config.yaml
d_shared_expert: 0
groups_per_token: 1
rope_theta: 500000.0
weight_decay: 0.031
decay_fraction: 0.658
max_seq_len: 1024
Below are experts of layer 4 (counted from 0) of a mixture-of-experts language model. Rows are named router (the router's row for the expert), gate (a neuron's input weights, with its number), up (a neuron's input weights, with its number), down (a neuron's output weights, with its number) and show model dimensions 0-95. Each number is 128 + 32 x the weight over its row's rms, rounded and kept within 0 to 255. Numbers have three digits each.
Before each expert's rows: a language model's description of what the expert responds to; "raises" lists some tokens whose logits its average output raises strongly, later layers aside. This comes from a sample of Wikipedia text that the model never trained on.

# expert 14
Clause connectors, punctuation
raises: " is", " was", " in", " ", "\n", " would"
router:173152156140135077159074138128176132143099099057088138088120113107120127076074129155048166128147103122141151123121145091100173099129126131194190135156169117119166100090112110137170064157168116147117120136173079149155149160174130117153109166119080157165138111087158205119126097131098126082
gate0:118156150141188108140090064080092107080110154091051107092098165068130127079111134142157137127073144128111126139135160154127116102143154151138132166158191080161154069053120103159161129160143131133118171106117143112149098142159201115129092178050157100118095137083144133082139128130091115142
up0:139104175151092086098180133170112079097087104154155141139101086163096159089168154163101153093096083180181169153162159075083165168150150135128160154148145109121092135179139148163088085130107156151150141092169104145152175127161108111152090078168082151109152086090105100094119151100133093074
down0:105067145178072212154171158214125175119178070154177089130089121157130132199162119116111106116121111094105103145126120147109126156179149122096164090130134138133134172136159109149127156068129134113156112158099144119088057098118127134113164121159142120170119120067152091097093152168109090147

# expert 18
Latinate word stems, digits
raises: "ons", "y", "on", "ed", "e", "o"
router:153103180117172063141140119119182139148083097126068139094112063100138176071078135168120160135108085137133178155168160096115157107139159178137162188173184099119135077076091111150178112132155100130150136114173097145141143149171160149136099143148112163159134097061139171082125140128092117130
gate0:138072091156161149132118126087112119168164131118055190135122075068188116092124202089107055104153165054136160093187138142131137117097142172110103131181139116119149171139112081137109146144115128160109123120128127133163118153133103100099111184108141173131070114176105069130177111108113141139
up0:127187120043073148156121111162178115079100163142135134118129145146122148164130093196121205136141150165103122128065188171112133160086081124143138100096121144094124114114143132116125084135115147052119144124150090123064165049131145146155136104150121100176156111113138157060169113158154117123
down0:072098139164057097140143134214080110099118160126130094145111072170130165108128108129128138109113105104148124113163096137131122138126179154109073145119082116162078093108140136146141090107142099129229138108157145130136101126154158117137167121170145106115200184123138152077042092082143155156

# expert 0
Mixed mid-word and numeric pieces
raises: "ious", "ful", "(", "ont", "ous", "ons"
router:147139172120160096154112103149151111084110084059118097110072083152132164082097164151103147106118088152181133148179145120062119130177177134143163132205167092125147112089130143161157129158166084162133187082139096146142124170164155117161132159112122198118154082088143104125118083099092106094
gate0:110153160091110092151116106103107142110147121125127105063166153054123162172094113131094118152137164133144134142173106168121141161147093094127114163096128137113159155145161117153164106137084096146139167092150127133198142145106123080203139110130039111111160112185107158137186029109074106100
up0:119171121080094114132113142109093166135138141140142109070166147083166121179095125131134118152133176168139112114150084159139116157137103087068110127122107173083127189191172167109175148106066094112158164108089142095139085122087103085149184059160106095087118145165080098169121070156113129131
down0:077129079132124154132166112103096190151143138107097106143083127114126111139169155150140085124061092086115167119138132141147152183088144077131165178106130128157185119067123127137134166127088106054167145189125144134184096094103150170127108135149157141136065191110140152128120081106140093049

# expert 22
Place and competition names
raises: "an", "(", "ol", "ord", "ere", "ine"
router:126109168139167078129121077121107096100106096103031103111102077120136166102120138170076129107110120090162125132204167146113157100168187126136163141156181076158179108112128089178124089168166124156148135093142118168131171169115127082139131150066078150153141125112165152094161126127122096081
gate1:149138095196150101118099123155117146131122133120099169098051128109143154095100115112137140109118093169181117183172131146113115073186109111113133152148156210118034139127189141159156157126156144086099127054152155111111157155137122121106100134082133123157082113060108103117202119136138113158
up1:123100157082142128159169131091146120102137134134174114127164166128098092174119123165118144162161140108076144097095149104134135166068163160146113144129118048139176108106071152107139079171072104146181148180128078159171109100119150154165133108195101129097184124167121162111052128101092135075
down1:133120107171137110142146111126136145158117120178121145102135152170075148154103167136141101159119070168110146182121106160042115098126117146106143161112093125183071132089183096153146125123129068189124071146121055108142144175160158146095119046141104140129183127113055167162130126093164129129

# expert 11
Leading digits 1, 2
raises: "ks", "ans", "ons"
router:142131176175170112149104088127152095058152094081086123089087118142123170089120133158129128094125096118149190141183165128087152133184134141124124176139162119124137099089122101166121104130155094171110130135165112165177144139185152140155078190104089157146081066077121133109127170093087081074
gate0:066136091147062128093119160108185127135134140168102167172119144049105110128122152095146134115103126123172054167118156099099113081103086170127143130120145163124150058065121141138126144152107102194102122158158119157126138084123175137148093215157141074138082095134114117141124114096160071117
up0:185108161118177127154131119137071138162119097080121094100127104214149187117115114154102141117147099136094223067122113124128137194154163082129148135127118083119123184186150109143127105101147155053139146090128094138137135179167120108109181075099111187130170118140138145110130128132110175145
down0:052134100126082149135147154128106190121098178144121089084124080180110128119182099121121163144130124116114138151142102161201064142087156144115108126097078161115128135171054164200104075094138065138137118090098153172114146166109130141214139142159149104111130125093125166112101103117141143112

# expert 34
Mid-word fragments
raises: "less", "ful", "ons", "ol", "ont", "o"
router:169151189129149091147149090137157101095113103086104138103113123149129178075082123158133188099087127142152176166184139087107129154133168115155161121144173079109158066114173123156165076157127117163136151096152130112159108180142190112189129130090102153150151089078178159080153105110092096094
gate2:156084123179128103104097127138118119144130138102151137140116087097114141159076170082128134106056121078107073134115163150161115173132178121192132163085130141045101147149135137112124064180158146132145138127086085124210135194134126139119126132083137098141137187086111143127145033122112135140
up2:153129100181124100143060105083138172135047135116175106130154000139162108129129164114116147140096112068095133112164169181138154192174136153151126157125125126098150124143138107122088098122101135105116118162106122138160129154137146129099124127129156142191152175098060106142110137142099109165
down2:123137147118098165076165112099145138093129174086104151154094152107161083065124120093133116138114214082122119113142179085120131135093153110114108124137177095148123083156068125134153150111137128122152100082105177139164090110121171070148117143064134087200114099201135101112182176166135103164

# expert 56
Digits 6 and 7
raises: "ons", "ont", "ists", "on", "ist", "ous"
router:157133175146153107140128120129157110109096101117097113095089105099091150102111155165128136104103084097154142130148135091094156144173180114132182192166146078154117128150135112160140091160211118149145162123169095184182167143184191097140068157101130163150131050095121148127146091123080067124
gate1:134126156140211069123108104127170098144160092122110075145065119119103155118095119133127121068146108128103183181143128141068141167096130202155178152125118108178144090097071157140137111156110118134074192138150130127154144167134158154163069119084122165118108091090095133118118172103071141091
up1:161145145113123131100146155176113142149173159122157081145104165150102154177137178135192101091155099134083124188105108090142105136112183188097125133096074087137084095130080132089109166137146163114104122159080137078188107114106100157128092069148185121100106075136117115143110166078091094179
down1:127101134139105098115151130091079115169076097139102086114163164150115135117157076170159158197130143159130172094203125070077173180082165131106132094126154097132165199133154156154163141079143116109145175159124147122121073176105116129151093142081138121141075129119120119115061169129145097080

# expert 55
Leading number digits
raises: " (", "an", "ous", "ord", "ans", "("
router:158086178168129075144133085168174095077068114100084121116105106132130168111094135139091145102112126172180140150194187111091130102147154121123172144192150099143130097103140123167174123134154120154130150106151065185105195159175135071143097150098119140143129114083184123125142172122149096083
gate0:099172138121198125171128093133155095189073103157095146126147087137113124114097103107137134082124130110181132160119106191109139093110097082140170112131159043142140078138118125167133134232156126188144152109160141102112114110138178060170130147104114127127091100139174132071169144139123122089
up0:103140158103125103123092092120153163097146117098108085087090121105137167076144151164078158171088101130094176118183176091085141195167153184169178159165158099114157170132124105127147111098102084116134166089139092164148177125165123161127144125129070142171154125078058145108106084091099114156
down0:121133126064147141101158147095115172121125167183136127159129122136191126103143100134114134106147097106133160142127152107109106206137064095118121093177094106146139118161124121174169146145131159114096100134121104122102175131134094095084152150089129173203064193172106119127163040155117169200

# expert 41
Copulas and inner fragments
raises: "es", "an", "ed", "ol", "er", "ers"
router:165119179169135054131115108135160150124115122036108159069061060118137144122088137135138151130133108107176187157211179120122158086141146166138152167167140117149116070109086098168189072151174094165114134102149111161139125134148136116202102138106115150159136106114147138120144131118125117136
gate0:137120140128172086116110134156109101138184112146136136149129116130114170056081131127118110071071072158072126146087096121151126074117180148118145191126132098217084137109124158148156086151174099187165103085163130141153152134124111155107097172161140160052168151109096112135149140159084090139
up0:134154149132144099141144077119183081121082107137093129097106087124123123142158094148095170187147189104139096100185172124077158167140140087152158064123159113084190128104135101159105154121143161119106173110122103157104151168162191081151141134108084128174095090135154177092100104075181171107
down0:175137121113114208096081146120165171168084138121110101097116166185143148118168087104095094158109098123206143176114124117108152075141091134119210096177120157114070188147126148099127148150146147129164133150176094085170110110106123120167181088123108114147125122096152097132111116156066158093

# expert 10
Acronym pieces, line breaks
raises: "(", "ont", "ol", "less", "ered", "ons"
router:126115163127165071155134089141126090086120090104096119097091086150106135110083130159113137117093122126142124153167190144111158132101146146133165116175177095182180085108136102175161079172159130179154166116192087174160175138171116097144111136093090152137098090098093153065155143106117079066
gate0:151102147142162104078137092101140104094146096119153143150073155052117153078084156141128136128129132056141091160169142069135146146177161112125109092157156132114097058101172100161125076153161181136065059158114085144146188157134173112181108160120128151124083138147153147128102143168133153149
up0:101165082125148072156172142089133147059138184152143133147136175070095124134118152118101076157197173092107118097150156113167111146091075097132126131063158160179098063187108131126114120112167138149162070137129178138093133155072161161095169105097105144143136134181114155130128113106093145111
down0:119166112114130117112103150082076148112104143086164089158175167159103076055150076118162140175104164108130163188110123133110142105080108030122087110081116093119146198169170106148142122143191101110087120125126144133098142122155126135156189132170126094105149115153091144124161123124195130157

# expert 20
Line breaks
raises: "|", "-", " |", "\n", "–", "Source"
router:158156149113161078161145114104164125077088099119114126078092100090086158113099131129098208114135114139160161109159178116077143118178156107170138162164131106154130105102114107191190118138170094152108155108165126193138148161158149083182085178123093169148162118124152154121160114082098072080
gate0:123138136145110177064128120146217108151128089116106117117126053124158158085155120111160172104139106148150144111128176146111171159126135120198142068132187116126160160143113066165148135150136126143161159096091114166107152176170108111126043114112108149135144080078115160077142160136086160075
up0:101124083109114169084166158095163156161159175176133091156160125121163090155148100116162171154156166177145086087091178150150108183126101116179087099089094170113107137181121099174158174110156083136143117144093165128099097169117088121149066072158114110101143150150083145113109130105100116061
down0:136174153152122171127126091136157086148151143128165081152130103143187170164182129171152159087092101151124142136126133153158124149083106133137137099153088073083133103098138172067131128143113093075177057113117125111149108088150176038118070174122151155143073163091085130153113182144122105117

# expert 25
Headings and closing quotes
raises: "\n", "ed", " |", " that", "ful", "ing"
router:186121127138153119134123081143170100117124074114071111059090111147134166089144128172110146123075112168118190144144143132091141123151159128147163142174166089133128088091108154144163075189127059144103176106172102180129159168142168092127116201076073146146094118097111136115115100108135104083
gate0:051121174122135135112094124168169144137126052107079158126118102069130154121094176194131176115106107106155126162190155117113133158137142067119156156140078124167149096132116106145196098167118097105110090142150150152153151088150126158129116169144045175091129140088158097140095130142063111145
up0:183157139145164096168098069136124073091098124108192068096106104171116157097089082113113155137122152124119134098124172178105116101162114144139159087120181146123120114133089100154094110081164162138127174064133088135138154178168133111170102112122193108096194069092147184120164132104148130106
down0:143157159075175113119188157075129143134087150043101140077086103091081181090127136122199092122119122112159129095154088123108123138098144165162122112162147124106138139120038130149073131151152168138116133137179130106109104174136132108145081158092188143162135065114091120109160123151147132068

# expert 48
Election table and party words
raises: " (", "ol", ",", "ons", " and", "on"
router:158097184134165095147084101113161096093063081071099126103138087136082150105112120139089148140112120100159148138172164110105135152191192167166187160163161090176138089095105105144161133163134092194120159096128097179146129130119104103164111164085148163178159115109121153131129111133098058110
gate0:098171113115186133099177119092156087137097128120143060156107128087113188133135130139122097139115144166114175153092117141121153095138116138104116168108136117170224133058190108142123158139150121104114139128102105112109162175156131088124083185027123119144117137144154116118184174163129078078
up0:172098150197105072188107090141135172111162088117085168109074091138129076090108152116133156098119112100123140070189159105138157147164152116150172120169160121107082136177083116153127086118117161175141112089168116160190116149136138152161104081204092150139137111080098151138092097102128150134
down0:142098140178080114126115113195117136110171141100167192114098138211178054194108157123110084136123124143106141085168086142123212150149166097175166112118137130118139134094158158159090114094156158156132105149131105126097072093110092105081149140059089142104114111118169139120131131144166114098

# expert 47
Name-opening capitals
raises: "ont", "use", "ished", "ol", "ous"
router:137082197149160101143126100113110103119098096092093093169120063147107154097077098144123127101108083134155149128173180133097177118163135147148163175133134090152165095094127116174130113176152105189099096107171098175151179177169162104177085160075110166157120088084132140127153116092097132083
gate0:143140136125126142197148121084106108115126121156154132125090130154150192079090099114062119140148137133109168129163130135116186143147117069171105117125132125131113090168117140124113082104069071097151115132120165150131135170132136124215121098167089174186157165166051161108140044183130125104
up0:162076131153094163133164158096106109128133186168161093162121113180119173109110105099104082151153128101106143130156137188091176142145124081134097073102129121127117129164149152104083105120084120124140104204092168166130126196120103151134155112156106138147169167155047146086135056197145157136
down0:110175153102103147104104131127095070106110159119149196097118131093151125143106115047123128143186138119090145122142136168104138082114112094114161141121156060166167185105122161173103117206129122140113117220137160157144161143105096107118115119121112115035107149156076110137119168165119169088